Below are experts of layer 7 (counted from 0) of a mixture-of-experts language model. Rows are named router (the router's row for the expert), down (a neuron's output weights, with its number) and show model dimensions 0-127. Each number is 128 + 32 x the weight over its row's rms, rounded and kept within 0 to 255. Numbers have three digits each.
After each expert's rows: a language model's description of what the expert responds to. This comes from a sample of Wikipedia text that the model never trained on.

# expert 27
router:105061144128136151121180144094144069156150127127144137051116110168131097172165147070145113132155106112115156151105104185144180146138122111144112138125213158150133104127164130137138071170095090120100051067168089193069099148140115096158140151160120113122166173147099151113096151138038173131141139099146120111152092121187135116146175160145110154133189100098118128090118171139140129108188
down0:112080082091140125172137171106157099128111140171064122123115126138135149111108191138116078070168148071148111139083088140163156105109072110104143171145150091139182134134121055110117142093109067081193136130046138127122121125192132142111120127098109145097153114088080113139127102136063122156085140150084153090138128129123098126117164116045121155112112116117112117138134130181154049158201
down1:090158079109111070072117101129115163155109107102126085175118145107157094143110111158070135136143156090139120102124204145137133094128081134088150142212092154151182145075126099108155118145144150154185115120150048147149101096111155130084123094099108124118121188212102087122099171117088150115147130093121141132134121141168202093122103127115136121174064081131095143124111107068188076131118
down2:122150124147150059172104081144132157097094106118148107122104120106093082102074114122128112182144119101100090137045115169085082085122092120066115145146132145157085177148076145147088091116108113086096119111101097105072173106232098114145134115162105113131154095182088158098163118120179156127116137191159106124134123155151119104128085120127150113136049139152117160119098120190065123156096
down3:128185169125174183089074128173199136133191145120101186141148152097202116177137145134102193115123156122116116145148139090118122164102093061136109103099131156138171140055178148150192116128102151131198116155156163088150150116115183102111148108103167158077122156134084114133155143162104136147153105117149121112163199098162074122133109158138120131099163126162118144137188130127154157109064
down4:103130088172158121051087170203089171123091163142125067168153123145134129140119135105151134144150135138037121137087113169077123118148106147137167112128127195229151128099114144133124110084095132120104177105111142066149108126105126124087121163130161153124115131174136104098118104094182133137120147145106170135178124165109135113106148187137158156136177121124118082154214178129080078158092
down5:135172122114081109107122186108181154091163110182093137172159119153136093106089148087146128112084119108073115103130099167109196106058187074093153089108152115105115113133109126147050108111140127120064209144097096080142132100128081146161140131120147135148090172091076103195143190154083108178104101153147149177129114098108092154120125102159109114157116123122094128136112101186089144157117
down6:113096104066122106154140100123173185138181145159119124094120131123158131138094130144102089108118169111141164151104108081205142135168183126153107157118189128144144130149133111084094144152137094101105108204152109123103184077171164199119132152090116093154089181142134154150161144108049143127164129142178166143171060151150032074137093082121085126160151121138129126133149152112133164164127
Description: First pieces of words split by the tokenizer, often prefixes or short starts, such as es-calation, con-victions, im-aging, un, syn, anti.

# expert 1
router:077093160157148173116149167119195087151147117128210167084133079146170142145112124070157130139167091093169154167138103110130138138170103147104123114150158181170162075117162124166141109115119109078053088087133115143118067087104122113107185112130109148155132150145161171098033103163100136104165104094178135113077100093142170112159191140139131142082138147126094133150086154132107144122163
down1:194131090090156182201116109111094132125141166109116115187056122137162122129121161134181105159142138078119117170134110180096159140175086100118129104172125142142195168117113149108162207156153123164128099094140108152145124116064091087140179118147082069134119111113142127104095167106143131056093155126165120122180162127094067105157117185151127100116179074129143154107159117142082095160125
down2:086144154111103143136118092121152093190181135081179126142201078159152166093088146135104190146121164085075102157172106154153127086128068068129100149112169144088130126099143140157130140112117087136119115141133191113097160119086082108145075118113155142108172145057178134187099109147110132082163168124130057181110126124105067112172089130101158129153138163087104113088107128115172093106125
down3:060157134150125140115080144113132137118091040077150151104152128120093093088106146099152076190128084172095113079109138142110136104105169142162140154154117130145110159181116073122118087164165067095115147115114053119116113172171113106131080119147123075144099174061077122108207141124178190104131137126136116150150109122208121096158091080178122140146161112121131131077134129131151122165124
down4:159112140144205140151091168176094137094118119098173098119117144135124018117141106122120141092085173167150128138103087126080135122110111144119124134119076164139086124147141160194142089080144182144117116147072160106112104114115085135150166182192154100155138122102120120079149101098195121120115155190080127131134133170122191127162128117128115118087089102087148145218152109116170124156183
down5:141114191126090080121155134061133094146084160153144110127113101122122103135090178161095148131131125101146177111099122170075090092063122071121123205103164108119152128149108094159119125105154077103071157112097184132101185135139155098080105143114102153137163135133165107114149071114131143057170106149105174168149129178124146188115133121085130113108162136076113123023116116142196124120120
down6:145101093125140148133120135113125150181112158118125160129154201132112094084160151132175086102144080172066135127101048227131113161140096125108185158191093141100097114157180056113163124147072032137131107153124095115127076136138102148125092156123129078126127121093119108098186155144100124153093146146137113091125164141160107127157121122142093161112135137133171130037123153170120102122163
down7:145155147122105093139184112066102103138111146171109112118084063205102158149106108128109095119100164122152147110170113127157158099062145095194154178107107171101167154125108111102112126129120079151147084134112133129169084100146129090162157047133130102091126145114152134163104143105136138069074108142109201126163111099044097113115203134080159122091149150132167148130146125117058114164092
Description: Prepositions and linking words right after a verb in biographies, such as with in served with, as, at, by, including.

# expert 19
router:128091167149153187150158176108152100167187108111160134098122071137140112127138166062142125085158118160191151165158110190134156132109142111115119159144201168128190104096158102157098091107100103107103105111125115179146057143082130069093138144138169124175128153157187122145066095137138164126141104115119182081069103093128177152153137133166093163101135117148100099111069143123081159150164
down0:136099125120131105123151100115118125152064122102171155135078125076090116120127057147133130181132092120128178162102123109159138124141140152112125123154094081137048101153114126147150143130142071186096156173107097100138073168165149139155139118165078142194159104165115140084119163134105142118183086177187069104159171127149175185176162129041167123154130122126084164086159134132129188151123
down1:158127126115135120069075140143119128155211182146124111144116112143151119170106057158129093139102143143162162105158201161129079087115132118119131116063108065102111159100073160154106170137116137132135167087114153108147121178142104122104143167095125113102164163106151077138097125120188138106142125121145099128143103152141163170111074121116151195090115117078087156051094175141130081117226
down2:084129128116173143160098188092163128117121124139134094135110154091088117192142114136135134145148145127123132109098154155162120117133150087138096074179173144123061116100062117125167164137116170084096181124118106068145079146166145157130139082106162175146154108151146144160176061107148155184125067200175181131125099143166126081134181123065119109106163132133090182125129144138184131083183
down3:160183158149096144138131130136079163144183136105101152152138106137160092091112197142077084150079106101153134125111157136135182154149104124116161163125105124157137152097145173098095116147076170141092142120122123128161150160186129141091106064106164099087101123157141120157102102148137168080098051126096086119121105099148065103137094145098114043087076147103202110168072141130157085179165
down4:178106119145130177159162144097107137090184153111147123176106120045154167105135121188113105145123116075184181137087097170129164110184129145119147147144148136155163169163120205163107148157077123103126167119058158159120132145089161198173091109141144110154160132166130080114116111135219160088136125122096116150149155120131128131077104094168174139133089139164145077167115159140109158095168
down5:152183088130202082139159116139191105112124113140169074132143143143099132154131084113168131131163141121122182142130118078139112111133139149138193094136107109157124104095108110120162135168141084185111115134116140149110139119084164101132110113082074152199117115070139193113124121171221087126145157119129148145156113112127167139104250110106119181145153151113113196142157137110085137113187
down6:119186101159104073130115169112145114079114134141152118049128044172137112167124139178108094111066066152136176131129135146099157149166146155164152151154088126131138138156170117154133116133074148184092108110127085127168052141154138138219196111139103084121115116179103039152175112161107147111134119188163141091107153151120156153112086109097164115146111143124132163127149138144130134098152
Description: Coordinating and, or, but, the infinitive to after verbs like unable or declined, and modals would, can, may.

# expert 22
router:105129142194135162111145122140169143150114161160151164113108135146089154162099173074102142119159131098163113179155108226111147133221159135108100155110152085145090086079113125188142111145142116138128058147149064138125087159101115081126122131096142123181136138124168117095128103190066200129155109084142132080100090111144145149115139126143090154078173133134068072100109080114137144098123
down1:105122105118094073109102194134152104095157092185095148127166107191091130126100086147188130095169118125164119089129102156114128102141110130132113056195116141094135128116124056117136086090129142132185133130109143193106146131148127108123109150117112100118114149071189181145143136179052123149093169134180124137080088146140122210112151117053103193112121096108096129166125099111128155115169
down2:156097164135118102126077144162148163107120096133110186093114161172141124160121131180135056097154130125087167075125123072128154115167172148124120114141062141132190132056176068132155120172145142123164087165106106170184084116075090080131130136124100101138098166131107121128180148147136145149121116177123140101067171180112106115122160102102146149156062160136167091116177147128215135148104
down3:131096112131157078139129087093074162097105128060115129115142072182128131135112124098130070128128151101142172170098166128142140112147125106153124056108108189109130181172097070090112157166119136122135123049097094147180101198133098138081144109195072101111100138097175145136113144162138082142089090135159153172093123115140155111144179078080124143120067107088130152148097195102126117146151
down4:144142110110148112084071131135082153119102142205149089133120086155145100165082106083102118120176154166142084157080184133187159142156146150113180127152141137120119123098129125111051152059119089119156204113106116177156188136108148107150160167159159128137161099110141165146166141125155122110123149141140181164091135110123123144074070101102082071166161051156096114147151127168134179097103
down5:093046140179142118156122117147138139082173140087141110090139094135117129175115131041161169109184134137165154144117140147146153123196143159162102162105160140153154099139149126170128131158100107148169094129121097161097145147156080128151107123129157163157137117063108047096098179183046159137098108090141128118114110135151132145127106179131073144089088046085122077161145125172123171105105
down6:090170130139078186095159139147093131141123138133158138106125072101137116159133153109161143102132078135124159203089125091120151153094150148121162130132082074118134125159078106142134165132116189091083095155149129123184088127118095071137148159167120054116107137157110146085126124171135108161091112039145148132165068179157134137134134116124085185173105063179076117079097131119130092145056
down7:104158142119163124128155105171172174077160048124112139122115132180166108047131161160094145181090117077136143140085103112135168082144141129101096063089100128152165147139193140133154136115121147143146069128168142188124113110096158118089176107157146118112121126160130152143092092122104114093127112114091117086169176149164111126180187124137151060085088214115117155092139097100149161157177
Description: Second or final parts of multiword proper names, such as York, Carolina, States, Ages in Middle Ages, Court, Museum.

# expert 8
router:064125126142153147124168143104173121158133124157155153118147120119132167151078141072151159160161063117113175164162101174112140078197182137118074145163159121153135053120102138132153123161089136113071067105124123158139135146122114132101160168129119114177176144108148099110080087175067164066152113120129176119094102161141194132137157104109068206096165133179140145140090102141156133094145
down0:096110143143128170110138183147155121183073104143172110114140142102076143135139109197111110082151082123152109042185130106165147147086080185171146172131151138123091183108144112110174126125126155164171137063115094163134120097053137174096108125100154094154184148087163139147165156151106117064094126136154126114116076115108147149081122192088163128150075153098110145096122105070128108116131
down1:148125105172120126129183133165106110173156148118101099146118116097123152123176179148134120075078138166148082084159108092153123151142143164116179174115108041127121086118152125149117131172088089130158132159088159158103071166115049110143095119145059123131117161188140147169206174081098120094116173093158150119190126094119100105101080144136118142164113138173154092105098102158109123154194
down2:072167167116028130114127150131162149156134087170129094159143135111079093075116076116082119142123138156143107099119148124151133107116091115127145091158120100135123165153083116111109102117118177205140147140146172160110144106109199098097155147136098111225163164130138160129102139146137110129080163142106125119103110132105191162095231092079156171080175121167116201112115135141140122114118
down3:104131139103123129174145122199101086119070100103127145074095135143122104183110105134182131135155123058127149123127130092068109126131164146134154166145118177125100115119105116161108127170195155104127093113141159146146146075135136149128132149172138050161076138076124106162014163147090135137123104092102075118124157209102158147092097160151119177128119113110095105148120157137066195130168
down4:143039085114100129096086172176169110062173107158166123118149147070125101111151138134087130161094090132146133067145123113094115059192131101140138111078096092108166147079149155144127160096145090106076115147067139094131134133166119073132111131071131133091086067134093073140130162158136129143206172118113113102131115123209163105148109144115145102103111161089171119144163144094100127130124
down5:111159129115169122146152149139112176136086151145098112123163134164158141122126131126114136191169161130112109140101133178095101106162152071121147117160158078085098106172103146164145186114178147152142126100139103141125156105098119186134113125208170149139133188151137039121090144111207146132063118126105112127091171187143140132219152165158156097078125165181125112127101129090098148054132
down6:122118100086136112084056114138152186115070150097144159180106186091126128159177159133082120197084139102132179101084076071171168190122157127139160102147150160113128146105170162161109119135166151156095076142172113127142074156124204128103103131139117127129152090102114129159140154097137194111135142123117071113160118129090147136118115148182098159145126086134092127047177107109100086145099
Description: Inner or final pieces of proper names and rare words, especially surnames and foreign terms, e.g. Ja-vel-in, Shin-ju-ku, Brown, Martin.

# expert 2
router:162079153139157176130139147084174072196135121102172155090109088164142139150129193061148105110138109119152181185149151205127159107149123145046118155131166146133147094176164099195128102144117088092136034075136133196141060101114137114122148181124110081160147135140143132135113123150091136104147104115102099088146119118123191168156140150137116113127146126151128117135135135155121195146158
down1:060106138073141112100179104109214158117149119145087115107121149174082101171131092130121160157161187105155138075082092099145125150155133167077096117116089146074149114120114095152091125177209122158156108075158120082087198132134152093136130122146166103107118113150100155112169178130074128113098130164110135118143131120126113129089103179079126121093167165135150154204107176067099143119121
down2:164099114150141092098117137079143135177129165071155159143093173133131199189069180109160112092148062190139130181081100116142121129153116112114095133163093166144130107181099115172133096089098137144088071123137137119121054131070096128086137116122156146088102121127155189113164082130151103172133164099066201138145087144135160138139194149108148176125121131132157143076126104130084116131153
down3:154171141176156097158097125132156126128127123164204102132137133114175156099128156125168160035154146116124149152132117127157122154200132146137183063169154107180165088155119187129181158124104089120098109114134108120169146084111094103148149142117142141153155070100161092185115147151199094151115194121120103152131166076059123141132166118143177082084123171129093162128162111129097095175155
down4:120150189124199161114132123059134110187117090096098152131151095157145081140086129141112081135095145097114123167114077124120109120105076069110118137148139169082133059132183163111110125091108141169141174079199114131144057109154154118151129147116127150109198185164149161120156079138095096177102120111134171115145125110093170162200151153131161157076164099109125129167080163114100144159128
down5:105127099125136106155071139108118196084111141055101104170165091164164143096158161111126103102174157126090124143071172140118157125117144174051181111142173113131114093122123155114109160169089228121155142134149100126115120123159107139128127159145089146173084154170067138131180140139104150144107126147100097132135173114168119148109037101165069178155120071119148122142178113173173107135122
down6:146094110102141126160120172089105141138120040115121137138158095134044155157113113146135135098129132182142097143212112142154192122202113072124127181152142086139159094116098093236118085132134156151175143154105075158164173137137189093104112124129134136072164142121125121156140136095069157117121116136124112145100132113101192140176179152128160112145119081118182148112141156164117092146106
down7:214119111106136145121059167137126184108148096143152156116111068140187166120146135114118122158103140189203096158122111178149136129101095160147167140149082131103172172104156113107102123188126090109150155146103114165098107142098113106158138135115078090112069147089065183080123201103115148110086114129059105098180160140136112145164102095091093135167124103136192160116123163134166152145128
Description: Word-final suffixes completing nouns and verbs, mostly plural or third-person -s, also -ed, -es, -ing, e.g. places, films, surfaced.

# expert 13
router:102096148182141191140151156092193141164143120117184178100115137186141155183156130133139148125183125127173109163143147189094152115180155123089132152129176141155127081116162087175127126169141124091103080101116104218145050163125115106138112139145115119168132117150160127118090097182042176146156093073121144082140087151167150163147159135156082118107164111144093118113088125143134155148157
down0:045223130165151099179194161107116156099119139128102123115141115173117158112136141138095131130125098118153117079164049161195098136147100069101127136129162073126141145125160101099138094125128089118165157148106120107139142099176152081118105159167131146165135129175095151143114095156081160154127123127126152087118160119086113070119186137079100111114131122072111108161123120143061117233147
down1:224211119132111146114121119124185156155137156119098083114115160128185135102153118093173153100159150064170156128158164194098108151093100141134113126185134121092119056145124125082105142172149101117067123143119146138165108190142174106194195094151125096109132131170150108091099164181109152089105157148170137147171123117103134089127170125132149097143157169139106111114158142170129115198137
down2:074166125144157157169133125115123158122145104152129160131128116115104087139128160065109107180208115162195190081180144155173078137152041150138163121151126134156152133117143118149126127122106134147116142126174085158151101161113124100157126145151137132157068151068028121175094092099112088135165185114056101123116111087079147087133157108066145168133162154118124173150130155160107114130142
down3:153179114122107127112131174103087093137090113159090134163079143108083059131151155123120172156103104183083104102082150096100102143101136088091183062140165130083140146122144122133167073114126075166192138121117143108105162093120089099152085104097079206114145130140183158153128142103131073124114166171152119083071139091130122169106090101142104110144124128160115141062073111070162082136120
down4:139117155115172174173129169120101193166152120093124151139166135170096148117120204207133152097125106133133094152118100143160072194083156107093138141164114143136203155170130144112153194123116076131143109158092127138195117118206109141088107167175149152152156120104136134089194137159118102119104087193195178172137113133147155092148129134132129090144099105142127095107124065109141109149125
down5:146118129048132154224145113070117144105140064116060156101150112149114121076147112144109129085091110102112083109157170099228124133114198103140129119116076182061188145169170124120118088185117152150108119127094106192139116149141154158099074087075144129148149164157146125059117144125133089068126110122152165139173117164138147116128102147130116113096127139109092152113150134130126106131119
down6:124131126132115151133115133131138146123128176137104179123079096105106094166107103088068093117092130191124136098091208122147152094130108151102169205159069144137118094115132136124114140123113119115159120095107101194075152075146104105091050156125140186155162123110143146142120078106182161138193207090132134101109093134136102163126167182091121110162139089159096107153138089163115157163050
Description: Final digits of years and other numbers, such as the 0 in 1980s or the 3 in 1963.

# expert 16
router:091133183099111148085123142076132120140127119150113172104131144144093158198080143085139104141145090099118122176121096160138166145192175115142123124126169105131106074090151122155111091154112151117090054124140087176119105137099124112079140080106140116202122168143134134087113136187055176097199120136144131083139063083175185150149138187127129170116174089119125106101085135115141155078151
down0:089103117182098148174130144125096086127107109086099150124112092112182076118131133072145167163162117143137107105153143171131166039165180089111171090158172148106188138103094104189169183152088135099153098112072125180156114131142121075110177088140152106128081130078125114117187164087129164172097170112134073095162127141130127119116143126184103161112086085140110118101117140126103126184166
down1:148167212132122168153157122141181165102079068143146153117090137100083101190141169123163129132148115163110136108103076167060122179093093152094137139144144127140162140139115145088136181090099124178101156108205146109158091111162077104126124137155110132088147078136142085100116112109198134115106156147113136099114130152069113178174176118145104118094030137102119127094116122131187108098164
down2:085110081160128132146109081206203103178106133113160184094104135144163087115094133139123092130106167207137083144152126174081130134106089105143138105126133135100063145107133154125139145149186165152136106110107184121164132152192107111113149183082096047089148150116160091089082102167147159151162133175126116129109161102118152156168083150184122123102102147098088133175108117181122107159158
down3:156130098154164088159178101175142129132105118158160142200158136142078108149165121118123127194136148161105140128147114137113156165157131137160129160107072138107080121066193097149084104097108137145087180110146115152116135103164128071158117154069072110145209069119101121157136160148093181162122106074103110126149119099158174113145111180118109218123116118108167121067189111144128077130144
down4:144143156082121141114179143179086073145137143152117100109073075157110175155125130164092134116079095171159157104174147135135137189134185112142155106137105160121136112122150157128108120105129115088127136156173125174148131157155138080074111118116106156155127165107173157060126161185000141111110140117165154078157198097124131131093175149097136118143148187055118098143146161136120122156136
down5:129132133109069168182051165143140111127140133079156052142158099117126141119179082149195161075153153066117159163148157140137165108130112108120066075169119135118157122146126147134168092184149169194116120076085092142091174124116149157145181143118086141122120130199179110110152159108119087108169148140141131134114101137140118106104089084144140178119100105108222151110100083157119138138130
down6:120196143089125077099195099106190156083126112132161143103138182151184114053121125152117119180153116146105119109096136138126085180124210144098097185119105141077123148146127134139101122059106111154130108114203088117098134100104123182139149138071075131158161177106125077184100119131128114101111102171106138124112132121138116152170131127124150176102157152152109106090124163127057180157072
Description: Words inside titles of albums, films, episodes and awards, such as AllMusic, Metacritic, The, Best, Love, National.

# expert 15
router:092126113193171206127170164127198102191169099127181182098119122124127113176133119087133099127165126120162151168131141169125151095141146142091084136144175189169136113116164109189121140161082078097131105095103135188125131084073145080091135128126094143156172136156201165109082109151099169144140113099143163128123087132169195152129183142144134174111143134169102106140089135131109161141165
down1:118107171098105124164169166112126136158150120096086173147162097107134129120111152082119088157143087158065119162136098201136106146165120103054170115088182129099172108169125151079156136163148128122095074110134122155144140156121093185102097077106137114090159128147102086088079087153112092137149083151128110108165168122038093129191144148136109089111133154199131124069114186136161099146163
down2:146079087137188138109135167170139132126071096128129152168094145183138112179140175138102130117148164154069120122114159174115123115099156175145080167071096137132215151061098086124155141153115138126082190171124159146079083128142119088166129108100126098137143164100138115176125158122110160132137086147116142180214123121111070146123110117069087135125143093124179116186051126129128153138142
down3:143107093122054118118142201076181180146126180190155163118125175125120134135119097147114149160134052192181197179156115111174113093093105106164117141171087116129156060132142101131104080116121089139115168137139145141123132111154130067140088111141103114086089113168124111181099181115164172105103117096121089154182166126167115113110128137131161115081105160160105090097123167122092149085098
down4:162047138094152063136088127156054117123143088133124080110037093132109102143118132153109130150123181063153126104143149141058091102134146115069152129081127197143099129112123156126135170133137111178132077150081126139105113115151150154057025086129150091135142128110128120121050088125152101149146124131112163117068174163085085129124153119083104128114118119135125154143120120106164145140093
down5:172124177150087138110124154154084140123127210133150148120125095112167133142140140166079171159083082159124143062113140131106163151171116075153162117103154118093134114130182138140173111116191131144144103140121182071047161102131171141132108112158163063124134114132165091178077136133143206138106068159133098139131140130079108098157147141102139075143126166124109101144109163088230146143132
down6:188179128160158135141113148104109165171117115103169112182168109102092118088121140096161133145110104106104096174114118169082181179163079126093098121140160066122109092181153198096140123127153122078088100109074127144111098159080117105099127121117131126131168111127144172090124134147244065130097130156157137134109107131071138153172095151145142046101096101142108166092114088115116085126153
down7:207168160159122097128076139079158153108097132206110127141111167147112145134122098148157122157203076123158147123116112091150075142136131168110140106107128112089157130160126187094102080114099150121063142098129152107107140123129128141158091146067123129123139096162149155097160153156137101072171070253159145108128087090088093095073104150089142105121101103122102125117106139118099129079178
Description: Prepositions of place and time after verbs or nouns, mostly in, on, from, between, during, such as built on, at night.

# expert 26
router:066095183151126131105190171073158106151152144126149175078132099161102097160101151097149102149136114128174112161132126197121170125108137126139116122137173118154106042114136116160146078130153117145089116105153078189121059144099121121091165137123122129157135172116104122105083123136071155133140133096145113131131119102196161171151171173197119186119167151178155122121046140150110182125183
down1:129134158115151139142107147122149109128157131140105165081137175140129127111145126146136098084118173103131092087140135164134085205097069100096107099148051143073143076113149110111184108154092079143089150132060112153091091099108132147140139162139108146102169081197131090112125104166173163098131211172142093148163174125082109117117092125101136129058126150119126180096152170141123166164042
down2:117099179146127115094128128143153076098087111108120131087179118106118133198101102187116175114214144134072084147171109104135144087121107123147141108179132114133145053130133037156146071126143095183089139121110096148099092095148094117141052147137134091115115112189157122128159126096131128079135151179069146132124158128099107145119117159097172128124155113140151104120212195095171128106131
down3:117146127149152108102162095139113183122115147118152093107129166121078117108120103132113127136073134130194127093109087107136109139022153132151113111140083218111070080135110175151125134071207109126183193110132103104124161130162142127104106119156111185096124137163076148103118148102179113126105149163140106116099104044109131089114118126184132156133064094076080146151134122077128129172160
down4:080170183115165139162159110115097213117121133139132141152143141144148117082131121147162090119116094105085176111106112115132089135163142145136165121087126085052149158090141123134133182104195108142108123119141150125075179146149096131201104141094056106160130182095090062127119088100133118106157149180148105150112103118092149190172130198133180170138114137157183138106172128082085164116146
down5:108126108109121113161143096152096172144119140104112163116122172142135178112139098145120159142113030092087120121183099073152131139208146144118106081140072102141126161104119133109128075173117121125099050149161121174135140117192145080089085105142107090135139125238087150161148129115105117101134140139088085067154126069162117171132168152121137128159093070180141145133094149143094119147173
down6:160150099171127077147133114162111121086183156156162129171077109103139104134177145123134184128086117138168169180190113115123116063186147134176113125087157164113100093101128102137121137154142143104173086179167143108086165191124102164094153052158207095074129135106121160182114118156181162104163053115097134160136130103152112112063133142142139137127131100103098129183136139092122088141129
down7:098173181132146185133102157140069122183138147146087138147164182106126088081170133105105114089091114143071133153149117107118137148080153120141183160144144081110146140156093175097108099146146080168102138113146097051177189060118082160140130153159115093096124122142135151161126144179133123095149111170156156112144124112136123075133177084157131093115155165199085116095194154074091131123077
Description: Bare space tokens before numbers or words, hyphens in compounds like open-source, and subject pronouns he, she.

# expert 31
router:104131156120180118123150126094146118140146116144130123044123137118108149164109127110109130152162123145138111186151131141176138147217149100138117090087183104151147085103176092200113084114107113140052065109147104224139075154153095086093155127116138086160129147119160147060073158177090151146166115100135107114099079133184163123152110146176148200100134130147132117107100107106139139107161
down0:183152117147148140138072142107195099157129105141084147137128060110098156150140122118145156177105107134141138137104132160116124163141048157109117105182130145128130127141131180112157126144199114123110143101107072161192198150099089164167094159120116110123085131138101160107093112125187149119107181113156167141128181154192130129152108151201188096110155132070101103051090134136064127131087
down1:099113161175119201167118157118125081125155138138074140127126127100038102098115129194149082091139107150154151156143091137189132114159107147099063170148132114170104095123158136096140077151145089086159159181139152146126087073121144088122148133143102116191192153140089145144099095108082133123067126175136166161129049132105098117166123131109149158181124138065130117146134099166150110138065
down2:212155184133155119140177105094092158092148142191096086148103224081124086123116110122085094165109133081093132113139105083137059140148085142141102149102137038109137128121086106148099146109134078136129138118156166131086169137089206128129084107139154181134186122091157157116132136089201097089098124176097143145131133117149144170158114167129104094149153136153116139104138098165129123099118
down3:099137090112125186158121113150125108165079147074158092118162056089177176156110148157177168120120152123190129126180135120120080099175097095148108130074146145101127092116139094166173114111156149098101141126118172048093112120157122171121084151108126175110103056183151119097156149158145120120202150114143095096166105129145129125103107102170105083126111183102163131058134105154081104080159
down4:200124159106179106159127144133136121121127142072098131074096102120123074116151140117112100113137097087164135169122105132073135140116173135098121119128156105121073075134101143133131145107161098118110142062115102177135172125094029133182082157123161158074109101138140077098110125191155109123158147099086114140071142153071163190163085128137112160119119097099099135194102186104069101180132
down5:152120132150075182100121142147162109115084159112089132117142173153150161179117110043165118108089148091122157067114143148122104137136124158107145129196156143125122103147147164087131146140124142141114174122116155095096135170070102151126076103150177161102076075167132107187110205168161131148169167158062088054176126114100130181139109097155071069098161167125173124144147122112100132139128
down6:169156120190146159090099078121083114123068127084136152099126091153152049159135141143113108118112117135132114187118149162123182119147091114149162102181097132110046163086183118084168152113178140095178132159125127145138129123109118123188086146116100123091163153080173112166112139141197094148179063166163081069096118113132190115129074145112146088110119086108169115110131115108117104093122
Description: Periods inside abbreviations like a.e.t. and o.g. in football results, and mid-word syllables of foreign names like Be-che-t.

# expert 20
router:035133141153132167102154174131124123185152106124199170111141113146178120126128120060141122131173108059146144126097111144121170141228145147117110178138157136134076106121121088146179098117165104154081103106141131157142128134131098088139139121116117107172148165115123129124113101177026171089147096072140128100067132109167155152139128131192096186103183094132151107136114139123110182140124
down1:125129146163132103111139173130155179105147082107083098111195137145115139183152110155136126084096121152166130161124087100153076065115071102128139138106137066132146134151070099104099121164118186124105141120152140165107097106156128168133126142150210120100098152022132142120057086121123130134111189121124193105118098097109136102102115131099146180126130161099146150139183107194058119126074
down2:120119086079141130126176106088159154094105109160165153102103167114090138139122115156123122148092109097127132138139135105143095143094183096100124135130123102100124174068180097113075139070087144146111096140103136132128108160192121173123129096125181050079117176075153104149124153120058138130180149117174148116154102137109112114171187143100125192086140156220121145097095108115106185078196
down3:148178070103118180181143075087158126136125138145143124137144180165146141163153129178121097093103158053162143149176126128124135150131132113133060187141172113155096173148154090112099092117067168107118129155096137111102131150129090181127156075103168127123094135079153110171099127109122103131106129064132095136200149160080131139160194098160109161150081130168139182070141124140197174108124
down4:061098111072123093094113132130143128067111115086123099110212077170089166144149116092141139139166139148153068130147098109140136131148158155143098095117013098111107055146120093099121141150134125181083093108132133075156136131123097104126125081120073110110094110159130126133102094113161087076148156143114136116138035158133081130112177149081090114145112134134108164070121150140195135111115
down5:111133217136092139127161104111155130138120100105166105195125126136104100088085160134117069196140116182126102124065189139165136131131151095140105142086127104195131134145195141154163133138078181161105136109166127082140120169069156100150111138147127123128194085148145092068134031128161105144073146124135120144185127106147119165104157117102105108137165097163094112114092139112170092078126
down6:141128129157133111119068142119067106127146074130149164226114154141131138123146188143144167138124090121142138123143118136134099135093101127072086158139107139091070209128147109124103066194129109132059163087123136106119101118131112083180047098128094136140129133134113149095172114057063184130131145130154134086110128132085095120109214103099167127145147069138108144164126136134153137076157
down7:151136095176113118099120163125113159111172161143175127186195113110080147161099156171146113172161123145142179178173160159149123175102094062158080111076173084102167124103182109115082145101054192172098159106155117121114081135148095105105106088110150076127096122102120137107108180125178117130133121103137110097197165151113114134132129133169098166155153104088069111141097125155117172138078
Description: Single digits inside years, heights, times and statistics, especially after an opening parenthesis, e.g. (1.85 m), 1973, 2004.

# expert 28
router:061123139122139136123104143112154078156123055132188162130136090112121145163117156074160103144167084131174172121135170198147140109153158162110096132103140149169139100140163116189133158142123118139115091076141123138122123134070098082105170148146119074183164134125128159132078125172023146121135099094157144103085140090177176154139177162173079171115132127123141111088128177159134161154191
down1:137058146143199138117160102075101113137118111053137099155124167111137136147162157123086083027135172071116122091111175129070154099097168128115108157191159144184120145101166140162177172108162117120166085115115117116121178116135066142140122097140175155086111167122105115114155101204102168177140097101094131137107102135138163091069150167169118158159148136109162155125122147158127143107111
down2:158170214112158157125111114099145182145241182126212133117226099148140122078175150087120141114137114135086133140127119168115161095111133160132115114109160137088119112142133145129135139139131117123135126079146122115132154072086121074172149140119125113149102085098106086115077160131103081192166130100161129124107047157134127096074058143130144117097118136117135152086113138149137185120164
down3:127109130150176210091140134135161099176089130165139047121169096109130094116089141154086148108133127135126086114106156173105150137113103138156151123149185138111107127099108136159134096141156115164085161115146082078108114089103142045112101111170157102063121155153113120096135131107193146133124120123192166125082147126075149102111126090133101081127114081106062140073160113068155048145186
down4:167042145175167215110176145190079139120087178154079150096125137093146149093151130143126111099104133081172096122098143133085114200075106119095137135144135171099167092128130194129159123112152110109124127164134109075157091092107140172139112103170123121110123144132129083149135118164117165124088151214181114128132152126100156153166097078127133100111123160078139079180114134069137175138107
down5:160100098096096106184158137109136166112158123162082132166133162125130141118169152168130118136099129014140093135122065124125067146061140088118134171136145155109212164116203101126077139125078120157161108129099118097174214152117137150131069136099081120120155135169135142118156106116109112098138097125091153126166115144133138167160102070135153125091152145165137140133128084101111188136059
down6:159084077164090067096092144194116171144104154174121118126148097167120118149164118122138166194118128117135144132107101131144128101120132130130153137139104090108149068123153110077146141150111168081092038148093099136140168139123104164128138042174161145133126097102139116079073185104118195162129208138109100176122115144090081092149118126098100114159142116133143072186132124132160192130173
down7:135096095133167075139105110110183170102073129109093129173112085197154164165076130152134181071184139164112108128151108135104113144165110116161133161098112106121115139132153052122118065112163180188102093170201096148102124121112160131142152137197156137071124126145077081093099132179069092148125138119145162042120136084165153095127148167133139153128122148145103121181121123151103140146137
Description: Verbs and particles after to, at, on, such as charge, up in ended up, continue, him, and According.